From a checkpoint of a small mixture-of-experts model trained on Wikipedia: a softmax router, 5544 steps.
Below are experts of layer 2 (counted from 0) of a mixture-of-experts language model. Rows are named router (the router's row for the expert) and show model dimensions 0-127. Each number is 128 + 24 x the weight over its row's rms, rounded and kept within 0 to 255. Numbers have three digits each.
Before each expert's rows: a language model's description of what the expert responds to. This comes from a sample of Wikipedia text that the model never trained on.

# expert 1
Description: Nouns in sports-career and biography text such as record, goals, season, plus year endings and commas after dates like 2011.
router:089125153141102163136162171117114130104087118118103175151090160130119155130103104122134131166097113131090096145161125152179137157145127114116112105134140150095120141144122136166129125117133140106173135140178161171173128132160110093115111133131115134142117124126074163093142147139092146116076131119118126104159101117139108116121118106117149182165131121131152139136133075152135132169103

# expert 58
Description: Pipe separators between table cells, list bullets and semicolons, plus approximation words before measurements, such as about, approximately, around.
router:097126149169136113107126114112137111126138138153120170118076102148145088124104167093095142108111109139121143170146121115110102122163156139124096131094128127107097160102146125126099107098087137149105127151131162094091140137123132134112092182101120139129144128095144105135156108131126162131121165147076163125105107116173130121124125112121085116102138141112128134113167182069167155159148

# expert 37
Description: Hyphen bullets opening list lines after a line break (- Kingdom:, - August 22), table cell pipes, and some semicolons.
router:165124120155096118147131126156111110119143116161127134183127099142154123125091127153102091068119112163163134112100105094079116119164114111101116136130104119101127121133134151131101095110148146141092137178143147161075107168109106106155097145131122151141130092116155081190156146154120146152119163147121153129130129145122081123110181115128112107107157139153140157131121126148143121136107

# expert 32
Description: Single-letter or short pieces within words and units, like T(urbigo), M in model numbers, m for metres, and past(ry/oral).
router:147126131122096166123164174144098137127129158133170117135173117138143167132112176106146124170172139088179113158105092145084141148117134126161126124108148156113115083084098146159146110130114134110136118116112105109106149081175124144103112157123169112091129121114148178141141129112180138141132106109144138127142166156149113142139116108106162113152117140087119134121134143169113116157127

# expert 44
Description: The ^{ in km^{2} area figures, plus word-start pieces like Al, al, El, I in names and transliterations.
router:147145145134131138116137095141133110116157152096151113097121179083099112110123118143145101149102076117121074156147110160078095142118132114180113150176126086119112083129128089129100152159113109102112099098104105127097117161124142082155148110093112158090129141146174122154154157130121120138100102140114121131128130131095152117141120163113172116129101154152109126128115148084142148123131

# expert 45
Description: Spaces before table numbers and opening stems of longer words, such as analy in analysts, sur in surprise, ur, il.
router:152113114109139143098103113131133097120154148132145132134083147093178136112157138140155146096140124088133083147128126144145160112078146123118085116159080138117148132113119081125106119110130109105092070115110122118114141081141146137160116151161117176093143136150112123160105108135151149150161172148093168126106107133114130145150116123092131113109147152155122091068119103128126089117148

# expert 30
Description: The .g of e.g., month names like July and October in dates, and stems like equ or ov before -ation endings.
router:108160175084137160092155144166131122094108100118088140139118125137092129132160099104142109112129126183149143131122115134105113125123102079103159158163116088119136159100099126142144135103081127102152129101132149124113147129125154156137135122097157158140124138082119164139105113151152078112117156122095122111110138156127139126131108108154154130060155114088088141119141122080150113139103

# expert 31
Description: Commas after an introductory or appositive phrase, opening quotes before song titles, and nouns like life, years, days, death.
router:149151121126120164152141140110132136131104139169091125133114112136092167127104107093151107107174125074093119144157114176116169142094156123136143139134158179095149099143111112152146118136144143156115107127153097146129106154106086137131068136105100164150093126127148124158097122168110180139150113099091156145129110131129147167106113125082152137129105125172116156107157136119128126112137

# expert 52
Description: Number words, modals and adjectives before nouns, such as two, three, not, would, new, plus starts like FI in FIFA, vice.
router:123126143142123140106144149169138121127122110128172140128140164134143154118125106169179102166158120127132127128147173135126127101099159133116114126123108094091136146103111115142107119142131112138116116118166130145162083116125171163104119093085161135134156155127130102088099118150112089112143119135189110114145156144121165149136144157123178099101177126138111142141079110176166112085154

# expert 57
Description: The mi in sq mi, nmi and premiere, was and were in statistics, ordinal endings like nd, and first, National, State.
router:143081085111173172149099145123147105124150095127179096100150149154093131108138180139109163140076100131102138098132130110160135160144108141158077121117092097147128135112114110102131142133126113149135123139112120162155113153162113129119128158105136114160128160128116101143169116155139101146182142106131132098122132160157139129120111145116114111136108162139156182125158119164151102166115

# expert 8
Description: Words like men, women, man before 's, country names, score dashes, and years or open parentheses in biographies, as in (born 1958).
router:079155125090119154120131134102144141139075132099110122161113113141087136133120139108148094128112162111153165124140136118128125120121087178137146140134099151112156129079112088163144150134146107141144151109132117125094134106136158129095137133168125136118049110166137135090123153132105135130107108112145089101148125089156131164129102124128110143111091152116175166103150101117172118144081

# expert 12
Description: Mid-word pieces such as oca in Coca-Cola and Boca, ar, ot, heading-closing === with line break, and is, was, he after which or it.
router:113105130116111164151107138157135135109106122100129152143112170106130151144166151103120129144138092145142128143094107144098111119154134150123132121139098130145108098097106173167128131082109130166140155098114107147116102141119087144114094151123138167165138134111135140148157090115174107069104112088152112088132103088097111157115091127116137128108064151152133156102154094151157148138112

# expert 16
Description: Field labels at line starts in infoboxes and taxoboxes, such as Kingdom, Order, Country, Coordinates, Police, followed by a colon.
router:115148126113129132163148108120127116127126120113078112100143158108144143116104183113161089089113110137105102109150090109144154086136113097155119071127133123107143130113090118140111152113124118114116133083149091124099142118110165114120156147138139113153117143122142145101114174164120062135127152108093127127081128125100160164106134178154134109101128160161091115136115088085116111150159

# expert 56
Description: Single initial letters or short starts of names and words, such as R(ico), Jes(us), ph(onological), g(host).
router:109114092166111175124142119147128157108146117127150068097103140154110080163104128143117104135156137118152141141093110080092109116134142098126123103141079124094117110089138102089116136096125141116160146132132083124100113107095152129164158104120109156109111134112165151191111142092117135106184112089134135156148149132121106146157129107133120150134110176106120143130128149090117114130128

# expert 35
Description: Nouns after the or a that are usually followed by of, such as one, lack, series, part, type, plus plural endings -ations, -ors.
router:106154143068122060096093109089158136101143122113083122124132121153117142083163139142150131142135133095103158122174131149176130143141143103143159074112141123118149143176126154110098127130151106159152133101118107133113136116123150146189081156135130123140167155131135109113078104133120135128143152145133122141150114151126146148140157166116122120159089145127100122135114123106113180107143

# expert 4
Description: Final head nouns of proper names for institutions and places, such as University, College, League, City, York, often in infobox fields.
router:126154147133110121123122136078130090161084127124113128117135148151120133118122156118144174107116099095115122135156120124149139152099080116149149114089139099147099120129125133127112115164100127115135155092130152122156178062089130114110107124147099090158162111134094124106157143116145099121141105108133085113140111176165099148113175084108088130104158134119114140112138120125174117121069

# expert 34
Description: Function words linking phrases in running prose, such as of, in, and, with, at, by, plus Operation before military operation names.
router:081125127173142076134091142154151164171140155145150114100142117147137126123106126112095114133158093118147138104172174118133108133145082107101080170132147124091157155166124098144119098121146152118140157105120128087108112147117103117098127109153165110132133109134093126112167117138101127130107129123148174144094105130145117119122115124135134154140169114175157109174074130120117116091132

# expert 7
Description: Articles and possessives opening a noun phrase after a preposition (the, a, his, their), plus word-initial pieces like ac in acknowledge.
router:129116097161132143096131138159118107137127110084147176153141139137145122114098085141172104157131145168112092144123182126101070089152119129131136124078174119145146139129153144148106140137124103074122115103120178120159076157132112140107163155100164124110149151153083098116145124120124104108148096147109124153127114137131158094143152122131146095090151099138125105136110142154111141140126

# expert 21
Description: Mostly the conjunction and, plus opening pieces of names and words such as Christ in Christina, Ed in Edinburgh, Part, econom.
router:125130099139108153135096135132158132099158129109138114155096099163116127092103128144116159144121135113108170076139129101168084146110153091098153123143139139122183120144125106126100079133109146138135131118150150130172114121131130114125125160105117153136152098085132113112154137132145131089168140103176112159164069142174161122177152157145141146127137125141123157185112102144107122105139

# expert 6
Description: Prepositions like to, in, of, with, into before a noun or verb, plus the word tax and mid-word pieces like symb, oci.
router:123134143103157118116150121133138112105103162149147107117129116087125116146130143153150167151156167093112137115097115145139139103119057118106130171111109138137138136127133071121126162111085125129096148110101140073141073156143153128140158129136090108079141158149132143134091127126095081119142161146135110128165110089142125124130133164164166126087102115144157094129161117151112098137137

# expert 22
Description: Percent signs, degree signs, units, commas and table pipes that directly follow numbers, plus election words such as votes and majority.
router:093164126089115136139164162112133130137176125091109124133178126162114105135117158104100102151130133154121142117127097158143135137170116098159089100127147181137151096106130150111140142113173116143157138125121153103147140099122132099104110106118150153164156113096154103129153076119142160148147102184143121132148156074109099145163115124159110110138140147136103095135129081119099148137115

# expert 40
Description: Middle and final syllables inside personal and place names, especially Slavic ones, such as ze, z, ay, plus the preposition to.
router:143105113124102122159148102107158133136136153170122134112154130104139133139180113103140166147080129164112150140118084140093119137119136146108148141128083141148125144133157126117108140159128099128123117136094126121131142119109104131119166105109155174152155085135092104084157127177093165082083142113125115096114102147132176133165174127159103151099146106107119143126096159103123087106143

# expert 47
Description: Verbs and verb stems following a subject or to, such as think, said, moved, joined, pass, cover, plus such.
router:128127129130128100132097155166140095152118166151125103119136105130092159136101096139134155070169140105121108143120147143148132126105164107127140129146181164160139156184097135085111125089157137096103141106151159152172102109111127102132109102135137130094134162114097126125060114102151101102128126167084138130116119141123091103126145125094103119132120110084123141149167133115144128096135

# expert 48
Description: Adjectives such as national, North, South, American, public before a noun, as in national anthem, North Carolina, plus -ical endings.
router:144121114164154132187116118183123158147134104084089169107155109132121135109105121156138110145116141135147133135166138132122115103112125149126129165113134133144140141152153098118131130125100106124104133119146168125168093135137117145079152129103136136114187128112102159078178117146146190126165141114141114148165095118179135091127131122137161155116128127125113172123137142184127105142091

# expert 20
Description: Opening pieces of longer words after the or to, such as acc(ount/uracy), int(ending), pres(eason), Ex(hibition), plus capitalized Al, Le, Th.
router:161094126140162106118120147183125170103105145145162152110132151138146136138129160133186154178121133084076128112133153109093089137112166106117104144174127124100151102079105101100156110094104134120130158138130150142146092150142158132162125128169150127096117137158148145107076139126127121111160121128136140178130111158086150095151102151123101100141138129111135144110111113143118130113121

# expert 41
Description: Digits, spaces and number pieces inside tables, scores and statistics, such as 75.51%, 6–4, 60 766; also Prim- in Primorje, TV.
router:105148122157127122106170161106142119134133120097146169112141156108128099123187103118090129141132108099181142108087108153118099116119095133129093156085107127164089140092147156134150159141127141130131100125106101124159147116138132152155098075119148118158152113154108106116111149096114110165140140134109117110142124142103115107122117065089087096131148138149117091115125133088144092115171

# expert 25
Description: Line breaks ending infobox or taxobox fields and chronology lines before the next "- Field:" or "|" entry, plus opening quotes.
router:114160176129109136101089142116147129098140138133137079104099170114125100092114101130138113113155100128123097162149108167106166101105110145093153081138119120117106143110126099135177100164151128156103133128133098122159095105131101152102152125146117134131134135097159101124107134178093148138109100123154123170143122107105164132144100155146146124114106127173102125125089118108169107094173

# expert 13
Description: Commas ending a clause or phrase before and, which or but, plus while, when, along, among, closing ")," and thousands separators.
router:100151136093132133137100133150118162106092149118096153127119139149122159146103141124136162091145091158078143173149089151133153151105137100112156155152139155151130179114136119129127092119135119125120147141141122135155105146140134114117072119139185171143141148125144131124153105140095126132097134101126186117161183120174139137132094108129092125137148147124089135125156167165127153106083

# expert 28
Description: Digits after a decimal point or inside large numbers in election and statistics tables, such as 68 and 00, plus is, was and word endings.
router:124150126105118128117120137136101125100145104132145099113126158104134117140129147124121129137122098135114131144133169132102161108153157153134143088081151098104111103125120141137128163112173114099080095121155106185153096119116100118107091111128122141170122085092102077156134140151211090133124098100133112119146158152096103163092162105095124119155145098115125164134124134125165135125137

# expert 46
Description: Blank spaces and numbers in sports and statistics table cells after pipes, and column headers such as Apps, Year, Result.
router:121110092148140133073114106103164119091175142069156126143134123117102149149130138137092172143112111107112156110122096109181169106101142132144099158126133158148119118139102141116115128087171100156128120162109125129151112113079156130108111122120163132157146121110147115125127157154150160091114107086111101111147129130119153116092097102100109083141172126116112106139143175122120097155127

# expert 9
Description: Bare space tokens in tables and short inner word pieces of names or words, such as hab in inhabited, Cop in Copenhagen, ub.
router:134125113177121155129099146172118152148141144174172063138123111157151121128142161148133135149125117170143135101133071155144142125119137088168117182142098114108143122133134102170141127089124125113098124117191098117139107110125136164120143125144122122128111113143117112148137148107179101137150168091114168149132082141145098187127163134108094114110137142146120137107153124123125148117144

# expert 38
Description: Colons, by, as, the and open parentheses in structured entries like Cinematography:, Kingdom: Animalia, Phylum:, (born ..., author names in taxonomy.
router:127139127091115158141161132161160160127115196140136124152125131123142140147135097127089122113114080122162151122155137146114096110135072116152116145152107142121090119124140111094150103170128142096144157168112083115152135143103120133110098164146078141108145126152174073111114107115078156136115143120093112135141100123109134169122133152101125156136135110129136076140144129136095137094170

# expert 0
Description: Opening pieces of longer words and names that continue as suffixes, such as mass(ive), transl(ations), resear(chers), F(ootball), Mal(ik).
router:157151148120137149124118088130121119154082140137146113150101136101101118113170107148142125122131134096071104148167152113090158111122118118127137119135164125117110092113134161139156124104090138129159144113135119135171098114163155175113156118142094129077174128114127168138138170171148101106164124120132079137115135132160160154136128089104138139131167068143117135121134126157164086129137

# expert 3
Description: The century part of years such as 19 and 20, plus common nouns after the or his like member, years, Minister, widow.
router:127167130117129145119146104092132111147156115112096136150112126148130117115150121093168125094104083135097164142124121161143116120102125086148124118116110179075152089141162138144099126137144150149133123107117081123103159107081172132172105151123105139151152135164130083158098109145125139135130106092132142113096136141136089155133146089086093089126117147106137095156155170108119150114151

# expert 39
Description: Words from music and biography infoboxes such as Record, vocals, song, June, as, plus cost in cost, costume.
router:127113147154133160097155098148127092182099125138112102145117107154078171098150119149070137085070112153127116125129115101113123109138150103135155148109119133114125142148169143122106108150159113143152140100084132122143160143126136137111116147119100156131125133126158127143068100133088154158108137147135079128147117091118106143095155125128133146156136105121094085163157114088093154115145

# expert 24
Description: Direction words south, north, west, east in location text, as in just south of, and pronouns he, she, they after that.
router:114094129136131104138116152136099152087148104118145147133166118134128101104123128081115125112168128157108096141167112132112114137085152125187123175160115167118099151130105157138121114144094157148174099096134123101099150079146150136167125107149124124143141133121148117148133114084169118140133101119161113101162120096155123144141096124097121111131127090127083116077162137129127144160183

# expert 26
Description: Pipes, dashes, commas, semicolons and section-heading endings in tables and lists, especially medal in Gold/Silver/Bronze medal rows.
router:100162147117113155145105118103168156099122106142104131130120085123115149127137096130080137134104101141103133129112083113161101113143113117164084165131097118158099135182127126106157122096152107140146129175116137137106144134109143151167119163125123088139073117124169109159115159094146175170103144129123104122126114152109118131128104110105105103129120111107094114149176126110142170133080

# expert 27
Description: Paragraph breaks after a period, bare newlines and table pipes at row ends or starts, and heading markers like == and ===.
router:121147146103095149096120121122141145122126130144099187121086116110120133148116157123106147167145122156162094115093086121121098147127086171115156135129131162130088150114134142129119092159138145157119159173120143147122121175134150102126114149133131125178139120101166120155136141151104152156167111177142091116085149092095148122125115112154117135138088186151120127137109112101172146121100

# expert 53
Description: First pieces of words starting with consonant clusters or capitals, such as kn, cr, Bl, Sch, poss, exp, S in New.
router:138107129089148097133124115157135141111133104114168154106097136097145164141098130125125143175128149111108142107152113125161149130114139124093172146159106082134177118099148094119137123160104163120168137133118093107120113105137162170103163133138122158114123160117158151156120128118075166136150103143123078195102151161168146138137101152151146133121122091134105144121148127123103090151133